From a checkpoint of a small mixture-of-experts model trained on Wikipedia: a sigmoid router.
Below are experts of layer 4 (counted from 0) of a mixture-of-experts language model. Rows are named router (the router's row for the expert) and show model dimensions 0-127. Each number is 50 + 12 x the weight over its row's rms, rounded and kept within 0 to 99.
After each expert's rows: "comes after" lists some tokens at least twice as common just before its tokens as in all text. This comes from a sample of Wikipedia text that the model never trained on. Tokens count by the router's weight.

# expert 90
router:45 46 53 74 50 29 47 36 59 52 45 61 48 51 26 47 59 50 47 38 55 44 24 61 42 46 67 56 43 28 64 72 50 46 49 59 41 59 56 56 42 36 42 50 45 46 32 51 58 60 48 67 41 52 37 65 64 70 65 30 58 53 53 32 55 35 90 57 43 36 48 34 52 35 53 45 72 42 65 41 45 50 37 33 54 29 68 57 23 55 56 50 58 60 58 22 30 43 40 66 54 69 64 37 33 54 53 59 49 60 33 58 68 56 60 47 48 52 41 60 63 56 51 61 54 50 48 59
comes after: ".", ".\n\n", " end", " part", " con", "===\n"

# expert 87
router:49 54 41 59 42 59 51 46 51 54 58 73 49 57 49 46 46 51 38 44 61 51 43 58 52 23 54 54 25 33 46 70 53 61 52 64 57 71 43 59 35 40 58 34 37 38 25 48 62 35 41 38 34 50 55 53 61 71 59 48 53 58 55 51 34 53 72 58 53 36 46 44 60 38 39 69 60 27 41 36 65 41 54 29 64 29 63 73 70 72 75 38 51 68 52 30 39 50 33 68 43 62 46 40 53 51 57 40 63 62 57 56 40 71 53 61 29 39 35 49 63 58 46 45 56 59 43 59
comes after: " is", " with", " had", " was", ",", " a"

# expert 95
router:61 59 42 75 51 38 73 35 58 55 46 71 35 53 35 41 66 46 29 35 61 75 42 52 34 29 33 64 39 42 57 48 49 70 55 61 31 77 39 68 37 47 32 66 53 44 45 57 56 38 50 63 45 61 64 61 59 58 52 42 63 37 44 45 63 48 73 35 40 33 54 42 40 36 54 38 41 32 51 60 69 42 58 46 63 33 58 64 44 45 53 31 45 57 63 40 26 52 42 49 43 57 53 46 57 62 72 67 60 63 43 54 39 34 36 54 38 43 37 60 45 50 39 49 54 66 54 61
comes after: " |\n", "\n", ")\n", ".\n", "\n\n", " Born"

# expert 82
router:61 59 47 59 53 57 53 30 46 46 61 69 52 48 47 45 60 34 45 37 60 48 38 70 30 34 36 61 28 36 53 53 44 53 57 42 29 78 43 47 67 45 56 54 61 54 46 37 54 38 44 53 41 60 57 57 73 48 44 45 56 26 55 49 65 62 59 60 45 57 64 51 44 48 43 45 33 50 59 69 59 30 57 59 47 24 68 52 43 66 55 33 42 52 68 40 47 38 24 61 59 50 37 30 75 61 64 62 72 64 44 60 47 41 40 58 63 27 37 49 57 65 30 68 68 47 49 60
comes after: " \"", " |", " of", ":", " for", " on"

# expert 76
router:46 22 39 65 44 40 42 27 35 57 81 64 62 49 46 52 53 41 57 52 60 58 33 64 43 38 44 64 69 46 40 70 47 50 46 69 53 66 52 82 46 38 54 47 65 52 48 51 49 44 46 46 41 54 64 61 49 60 62 57 64 25 48 49 44 50 62 66 42 59 57 32 69 27 56 65 41 37 44 53 68 56 72 55 48 44 58 69 35 72 55 35 56 41 54 30 34 46 32 56 46 55 32 30 38 45 64 63 69 45 39 62 58 40 34 57 47 50 28 40 43 45 46 50 52 60 55 46
comes after: " the", "1", "2", "3", " one", "4"

# expert 186
router:39 49 31 60 44 40 47 31 58 53 35 58 39 74 34 41 68 66 49 29 53 62 33 56 56 45 46 59 52 41 67 47 58 59 57 66 59 57 53 48 47 29 39 46 35 46 44 53 54 56 62 65 31 62 54 53 62 75 51 41 55 26 39 43 66 32 56 33 44 41 48 36 58 26 65 56 61 41 49 41 64 50 44 46 64 44 80 49 41 54 47 34 41 56 55 35 32 43 43 53 69 79 38 55 42 41 70 56 44 45 62 53 53 63 36 45 49 29 39 64 72 50 52 59 72 66 56 68
comes after: " the", " his", " The", " this", " a", " same"

# expert 93
router:49 55 40 58 47 44 41 27 47 60 46 73 43 53 34 33 60 64 49 37 44 62 25 66 49 38 34 73 47 34 62 52 67 64 49 60 58 53 50 54 37 41 46 53 43 62 25 66 44 51 51 66 44 52 43 52 68 73 30 51 54 35 51 31 66 34 40 30 46 43 41 51 36 43 67 48 57 65 69 56 65 52 44 50 57 49 75 54 42 51 58 26 46 68 61 31 38 47 44 55 53 59 46 43 40 64 60 49 55 58 44 51 61 50 45 33 59 32 46 69 68 38 66 57 57 65 81 60
comes after: " the", " a", " his", "'s", " an", " first"

# expert 200
router:48 52 43 52 51 43 52 61 61 58 51 52 62 67 48 34 46 52 35 48 50 67 40 74 62 32 39 34 43 30 62 70 41 49 37 68 36 45 59 68 68 40 33 48 66 51 43 37 50 39 52 36 31 61 45 40 57 62 41 45 62 41 65 44 50 58 60 62 47 43 47 46 51 49 31 69 70 21 46 46 60 31 61 58 49 21 75 51 40 62 62 40 47 60 70 31 47 67 38 54 56 66 35 42 47 55 73 39 64 59 36 41 52 78 48 45 49 52 45 45 56 62 58 33 43 47 50 75
comes after: " was", " is", " were", " are", " be", " been"

# expert 215
router:66 29 49 57 54 44 52 47 37 49 65 58 58 47 48 35 54 43 57 42 49 39 29 77 55 40 54 43 43 34 56 41 44 64 59 55 32 77 44 35 36 54 40 51 60 49 59 45 42 48 60 51 48 58 41 55 68 66 49 54 60 54 64 63 39 72 60 49 59 44 34 28 42 52 50 44 48 38 55 49 80 56 41 66 66 41 90 40 36 51 59 33 41 56 55 18 28 54 28 44 56 39 46 52 63 51 81 39 57 55 49 32 74 51 61 46 58 50 50 43 68 54 38 57 47 42 49 57
comes after: "%", ".", "″W", "″E", "0", "9"

# expert 111
router:27 56 37 65 43 31 42 48 31 55 60 77 35 46 49 43 45 52 52 44 57 64 31 71 57 30 53 67 47 55 62 61 50 57 56 71 34 58 41 61 47 29 38 45 46 37 46 47 51 32 49 48 37 43 56 53 67 71 54 51 76 58 63 50 59 58 55 44 56 44 33 32 56 38 52 56 58 38 55 25 57 49 70 63 75 38 65 38 53 72 48 53 52 57 43 37 46 58 46 49 47 68 39 40 50 62 82 56 54 61 34 31 53 28 43 46 42 52 43 52 52 36 44 43 61 80 58 56
comes after: " the", " a", " his", "'s", " High", " high"

# expert 244
router:45 54 46 55 31 49 36 37 62 47 52 74 52 61 49 56 62 45 42 43 49 66 28 73 56 46 43 48 52 63 54 66 62 71 60 62 61 62 55 58 36 47 43 40 59 31 55 68 72 45 40 39 33 53 40 48 59 52 34 66 62 33 62 50 58 56 76 29 59 40 42 43 38 38 55 52 64 38 56 47 58 41 55 44 50 50 67 70 53 49 43 34 27 44 51 30 17 65 31 71 37 33 59 63 47 46 53 39 71 61 31 50 51 63 47 31 67 37 37 49 49 46 59 45 61 51 44 65
comes after: " b", " d", " c", " f", " h", " p"

# expert 105
router:57 32 38 65 41 57 54 29 50 50 53 48 57 49 47 42 49 43 59 56 49 50 45 74 58 40 52 39 43 41 69 63 51 70 40 62 27 62 49 52 44 54 29 63 59 51 51 56 52 48 45 61 35 53 60 62 50 58 56 67 62 49 69 50 41 74 67 48 43 55 27 18 46 38 48 45 68 45 51 51 57 52 65 68 69 31 85 47 40 59 57 25 40 32 61 20 34 55 24 53 46 39 54 50 59 45 69 46 61 54 29 50 66 47 54 43 73 35 49 43 41 47 56 37 51 45 52 57
comes after: "0", "″N", "2", " km", "1", "}"

# expert 133
router:50 74 36 60 58 42 42 48 62 53 43 55 36 58 52 53 60 61 51 60 62 72 36 58 38 49 57 81 46 46 59 52 44 58 49 65 46 43 41 60 42 27 53 39 45 57 21 59 45 31 44 42 41 50 63 46 80 66 49 42 55 33 49 54 50 41 50 40 41 54 56 40 47 50 61 59 62 48 48 41 56 50 55 38 66 46 62 50 58 62 42 23 26 41 56 31 32 41 34 62 65 54 27 57 65 49 73 31 61 50 51 49 56 55 39 38 43 48 40 52 63 38 48 68 77 71 48 84
comes after: " the", " a", " The", "The", "'s", " his"

# expert 124
router:46 57 49 85 40 38 61 34 67 39 62 53 48 41 41 40 62 48 51 57 48 47 62 61 52 52 58 45 53 35 46 64 71 69 63 64 33 66 77 47 31 43 65 48 54 49 39 57 50 49 57 42 30 58 49 43 68 67 41 46 45 41 64 46 50 57 55 45 47 27 52 36 45 22 63 53 60 22 67 55 57 41 58 40 56 62 56 40 53 47 47 34 37 35 56 38 34 46 24 41 40 56 29 62 43 52 66 75 47 45 49 61 63 40 34 47 43 42 41 41 46 52 62 50 67 65 69 71
comes after: " H", " T", " G", " N", " R", " M"

# expert 9
router:49 35 42 67 53 37 73 49 53 32 52 70 51 65 35 58 74 62 47 31 57 46 37 63 39 27 58 51 41 31 57 71 65 65 63 51 44 67 67 56 46 35 53 40 51 40 53 44 41 47 31 50 51 45 49 58 63 60 61 51 44 54 53 27 44 39 66 66 47 20 46 43 59 32 48 51 53 25 64 35 50 26 48 35 51 27 58 47 59 73 61 47 49 52 49 27 41 43 43 53 59 66 51 36 41 47 57 45 55 60 46 62 50 75 37 47 40 50 52 54 63 68 48 53 61 74 67 57
comes after: ".", " In", "In", ".\n\n", ",", " As"

# expert 110
router:48 58 51 61 73 45 65 42 57 35 44 65 40 51 38 67 50 59 43 33 55 45 23 53 27 37 46 48 54 35 46 48 76 65 50 46 42 71 51 68 35 35 71 41 47 38 48 48 40 54 39 59 29 43 29 54 62 63 54 42 65 49 62 35 64 50 58 68 41 36 64 41 54 35 35 65 61 19 59 41 70 34 46 33 48 35 64 70 61 66 58 32 58 59 56 27 36 50 38 59 46 55 48 44 62 44 61 42 56 58 50 63 52 64 37 46 37 50 49 41 66 64 55 58 55 53 57 69
comes after: ",", ".", ".\n\n", " and", ";", " ("

# expert 157
router:56 42 37 61 54 28 63 35 57 60 50 76 34 51 40 44 64 51 34 53 59 57 42 49 39 35 33 56 28 39 76 43 41 56 79 52 50 41 45 63 35 42 55 39 58 29 34 62 57 26 64 44 38 66 35 50 52 48 52 51 71 44 46 54 60 51 55 44 31 29 52 43 63 35 69 48 38 45 48 61 63 53 61 56 67 52 60 61 56 45 69 41 42 64 64 35 32 61 43 50 63 58 45 29 46 78 64 44 67 56 55 63 55 65 46 47 39 30 28 52 54 35 39 50 52 60 50 64
comes after: "\n", " |\n", ")\n", ".\n", "\"", " MF"

# expert 14
router:68 33 48 59 48 46 54 46 50 65 55 61 36 58 39 62 56 57 36 52 59 41 15 72 52 46 51 61 37 30 58 59 65 51 43 73 50 62 58 45 41 36 42 39 54 41 39 47 50 49 54 29 54 63 60 49 72 56 40 54 59 41 69 42 36 57 60 64 58 49 60 39 45 34 50 60 48 33 77 58 53 45 65 48 52 40 67 58 50 35 42 43 44 47 42 25 45 66 41 44 31 52 41 51 52 53 64 36 58 50 32 48 71 65 56 47 45 30 44 38 72 58 51 51 71 58 70 88
comes after: " ", "0", "%", " |", ")", " JPL"

# expert 155
router:49 43 43 58 42 52 45 34 50 47 35 60 38 61 33 41 61 53 43 34 64 66 32 73 35 39 48 61 43 56 60 56 62 73 50 70 40 50 47 47 49 30 56 47 52 56 35 61 53 47 59 64 42 60 50 51 68 78 31 51 60 33 34 36 56 33 64 26 47 46 43 26 51 31 72 53 65 57 49 41 70 51 54 63 69 51 74 49 46 54 54 43 46 54 57 25 36 47 43 52 57 72 48 68 40 46 71 44 46 46 54 54 45 52 36 52 46 30 29 67 68 52 58 51 65 70 68 49
comes after: " the", " this", " his", " The", " first", " same"

# expert 205
router:50 49 50 59 46 47 54 48 27 44 52 51 53 43 58 45 58 35 29 53 60 46 37 57 47 43 62 54 37 51 78 69 59 52 52 52 53 76 39 29 58 39 54 76 55 52 49 35 58 43 62 57 45 56 57 32 62 43 44 61 62 38 41 40 51 39 76 39 49 50 43 39 43 46 48 58 35 34 30 50 77 48 65 66 52 55 55 48 54 45 57 27 32 31 48 37 65 49 33 53 49 53 35 49 59 83 86 56 51 56 35 54 63 57 44 39 33 39 60 37 71 74 53 64 62 55 45 57
comes after: " of", " U", " the", " National", " for", " School"

# expert 136
router:55 60 42 54 59 22 64 36 56 55 44 61 33 50 44 43 58 34 38 40 61 60 31 58 44 37 28 62 37 36 59 45 58 56 57 42 36 68 40 76 53 52 65 46 50 49 39 53 49 42 47 35 52 52 47 58 48 70 53 59 70 32 48 40 60 64 67 45 37 59 53 54 51 50 55 45 49 63 66 58 61 31 61 52 47 29 74 41 28 69 60 32 24 55 58 32 41 57 36 52 68 53 46 49 68 60 71 60 64 59 44 45 60 51 37 38 66 30 48 58 59 73 22 55 56 49 64 54
comes after: "\"", "20", " released", ":", " |\n", "3"

# expert 229
router:47 56 37 57 31 30 47 27 57 50 53 68 60 53 63 38 50 50 53 55 51 70 43 72 56 52 53 38 66 56 61 57 78 65 65 52 48 55 51 42 57 30 41 46 49 53 41 58 51 57 49 30 31 62 44 38 67 47 22 66 46 43 52 46 75 50 67 44 52 39 38 52 33 23 54 53 38 46 65 49 43 41 53 23 66 38 57 39 61 50 44 46 45 53 58 35 27 76 36 53 45 38 54 62 54 48 69 44 65 78 35 31 70 59 50 44 62 46 51 38 51 40 58 44 61 61 57 68
comes after: " l", " d", " c", " L", " v", " D"

# expert 101
router:47 67 60 77 47 53 49 32 55 42 57 49 42 44 39 42 59 45 50 46 59 70 43 66 58 52 60 40 49 54 58 42 61 72 48 62 40 47 55 50 47 43 52 65 57 51 56 77 49 50 26 28 41 46 37 41 77 57 52 52 76 33 48 52 68 68 82 49 35 38 53 45 34 20 41 41 63 37 63 51 60 50 48 42 51 60 68 51 26 56 54 39 25 41 46 37 27 54 32 41 49 36 46 54 45 61 51 46 79 63 36 69 57 58 39 55 47 34 39 55 36 52 57 41 50 52 58 55
comes after: " T", " t", " P", " p", " K", " b"